{
  "d_shared_expert": 128,
  "hidden_act": "swiglu",
  "router_score": "softmax",
  "normalize_top_k": false,
  "routed_scale": 6.32,
  "router_z_loss": 0.001,
  "router_bias": true,
  "norm_eps": 1e-06,
  "optimizer": "soap_variant",
  "beta1": 0.95,
  "max_seq_len": 512
}
Below are experts of layer 2 (counted from 0) of a mixture-of-experts language model. Rows are named gate (a neuron's input weights, with its number), up (a neuron's input weights, with its number), down (a neuron's output weights, with its number) and show model dimensions 0-191. Each number is 128 + 32 x the weight over its row's rms, rounded and kept within 0 to 255. Numbers have three digits each.
Before each expert's rows: a language model's description of what the expert responds to; "comes after" lists some tokens at least twice as common just before its tokens as in all text. This comes from a sample of Wikipedia text that the model never trained on. Tokens count by the router's weight.

# expert 30
Description: Short letter chunks inside names and words, often right after a capital letter, such as Ar-ro-whead, A-stro-s, Sugar-lo-af, Ar-af-at.
comes after: "C", "B", "M", "T", "A", "c"
gate1:115176136129089178126134130164174147145115105113103121095030103140176079146084057141130117100103176096087097111075122139124144145181086105155142132121129135181109130116098106089124066176124113152123145106125084087098135183157113110183159123141081110109116089099039145125071154208181187180137126133116124123122154143081110128130124080135160131130219179130154094106160159153108129128149143155124196167139110121077080141145115153163167141148098153112101139107152088147129136081107113068107099107094121117178081116099131094111178126072190119110112109137142120175103075159140083114
up1:142105114110159120175089142122106108144114126151134152157135114081137162146171117100114122108042161150128144124132092071140054122107135165118163135164089148067174148102146095100149115129166118093125169128151100128157169111176133141104154111123098081148122123134118134109132119129138072193168141138082065211152167129201203126141141154084105112168129122130129094099124101136160161097191148149105157155151086119092170127170117136095093151142137099092048175154110148209123115119138145154096053108159154138089064091099188151087077147152134097128212117100102152120139139125088130196
down1:094170195141053159137095104158105142177155117081081150107141138135129137069160097120133091147112161124126161168079171121117149099108127118107054167152074090113109148129112170145117143118172090112137143073128072096111138199103164161163149190187147173122047125125155088180098151102136068148172100142186143126131153105153113120130158176119122083058067111073152104086149069110193101173145148128126169108130054145142110095158136133130103140175155171136145131088167157172164136170109098149155107087125143155145125087097132126117149104115116106118151118145083141061139145086144116101

# expert 12
Description: First three digits of four-digit years (199, 201, 195) in dates, sports schedules, tables and "in 2013" phrases.
comes after: "(", ", ", "in ", "In ", "–", "| "
gate2:092066066134106112146078054129136183153151161171116063140091157148181117113124159135097175076153119177121129120125110131077099110097111097131152129072102175183115069151114126087099189165116129113126120072135145138088152151108138170158165139155154082122082129157163056153130162117149135130147117140154086150066086131102166127149100201110187153194055139128165143088125150179127141119123108053133138137142121145154103151124085130096099122080098118077125114141116152171166154094117130192150152165114151119118123159162166129080121164155123123136155089101133149164048076133116083161
up2:122086080174070137144109137099112206184170117139151068139170116160117114098148082176129171117185094159132101135118120078089104103116052117138117154042132148112158090056159092083129117164122110094132108093089144129088118136169119118146130128143155078115116089127109109151053180146090164093131109171127143090087163203174143088188107198100160128136128170159111115135162173142131178151114104079137101155138113149120070150102150148127108140143112116110152185171122144125122129106111162088143114177118144087128152147143154107130157121120120140116072088067117169097073057078140154094
down2:166167199127122111140155121124090119173098133077145162149137096106099101142097086077142161121140170078127114022138171114098130173159147125116091138141087102118080154126172113165135050052124139126146119090059087119126155101076162130148143140110151141115159095166123110122088101175160139118145119163109092110148169153166123103160113183189146124136139064129123154122112150116217127063117120096116192173113066121129151155121144098145125123190145142126183127081119069094186132142140140159128169124105199108140120093148128131179140106112099063064121158120121131132159166127188116148

# expert 11
Description: First piece of a split lowercase word right after an article or verb, such as ur(ged), arg(ue), over(sight), inter-, non-.
comes after: "the ", "a ", "and ", "an ", "to ", "s "
gate3:140065133148156096106114085128153110132136124105147183129086111169146175122085133163130143120154130140084135197144109148130110121104184216155109094085109121120083143125113088108141119215171142177166112126124111174116182097132171155143088123194146123106165102162109133118105105215091139167123128145135195148038144098128134091118127079144129157090129178180218136120085107159106161154131155124108148114092124115153141159114057112143095110140196150136098133119146155136114123188092111077178143133097139180150155115128144123108111153127158120145122102147105073111160052147059168090
up3:135118130084170099176139154141142146107081170161133115109170199117176098146116126109158091153143165094140042100077151083110174107110129116114119127123121099165086097099107093111072116132129125170129140071173091115177114131101115066165104154145214115181120168084089109162191116171130130106204121110100118080163125147120095114123187155102124147125140109122116089122116112110107146115161068181178109143120141174148146122176148136193114086117109138114136088076151127076156119126134109159105129089178122119124162111125107133036108105117216139091150147121082117166101141129122048182
down3:125105085188142125126125181113134048090103161185112054109119167101094147100121148064128183180132122182168120115161135086087109131138074050135113160159089133117127117177167121102138108100151139154084114099141143142100108144126135138114116130170129095147108118139050144151109143139116053137110138109121139090106067151140151123116150109123148155089132139083076089103136122118165066137065114175170156157145139143134096145179081136187159082090117134103155146148054124078092127126130099172099157135135067125101099104164136157084161118110104135121151001135121115148108166182164117111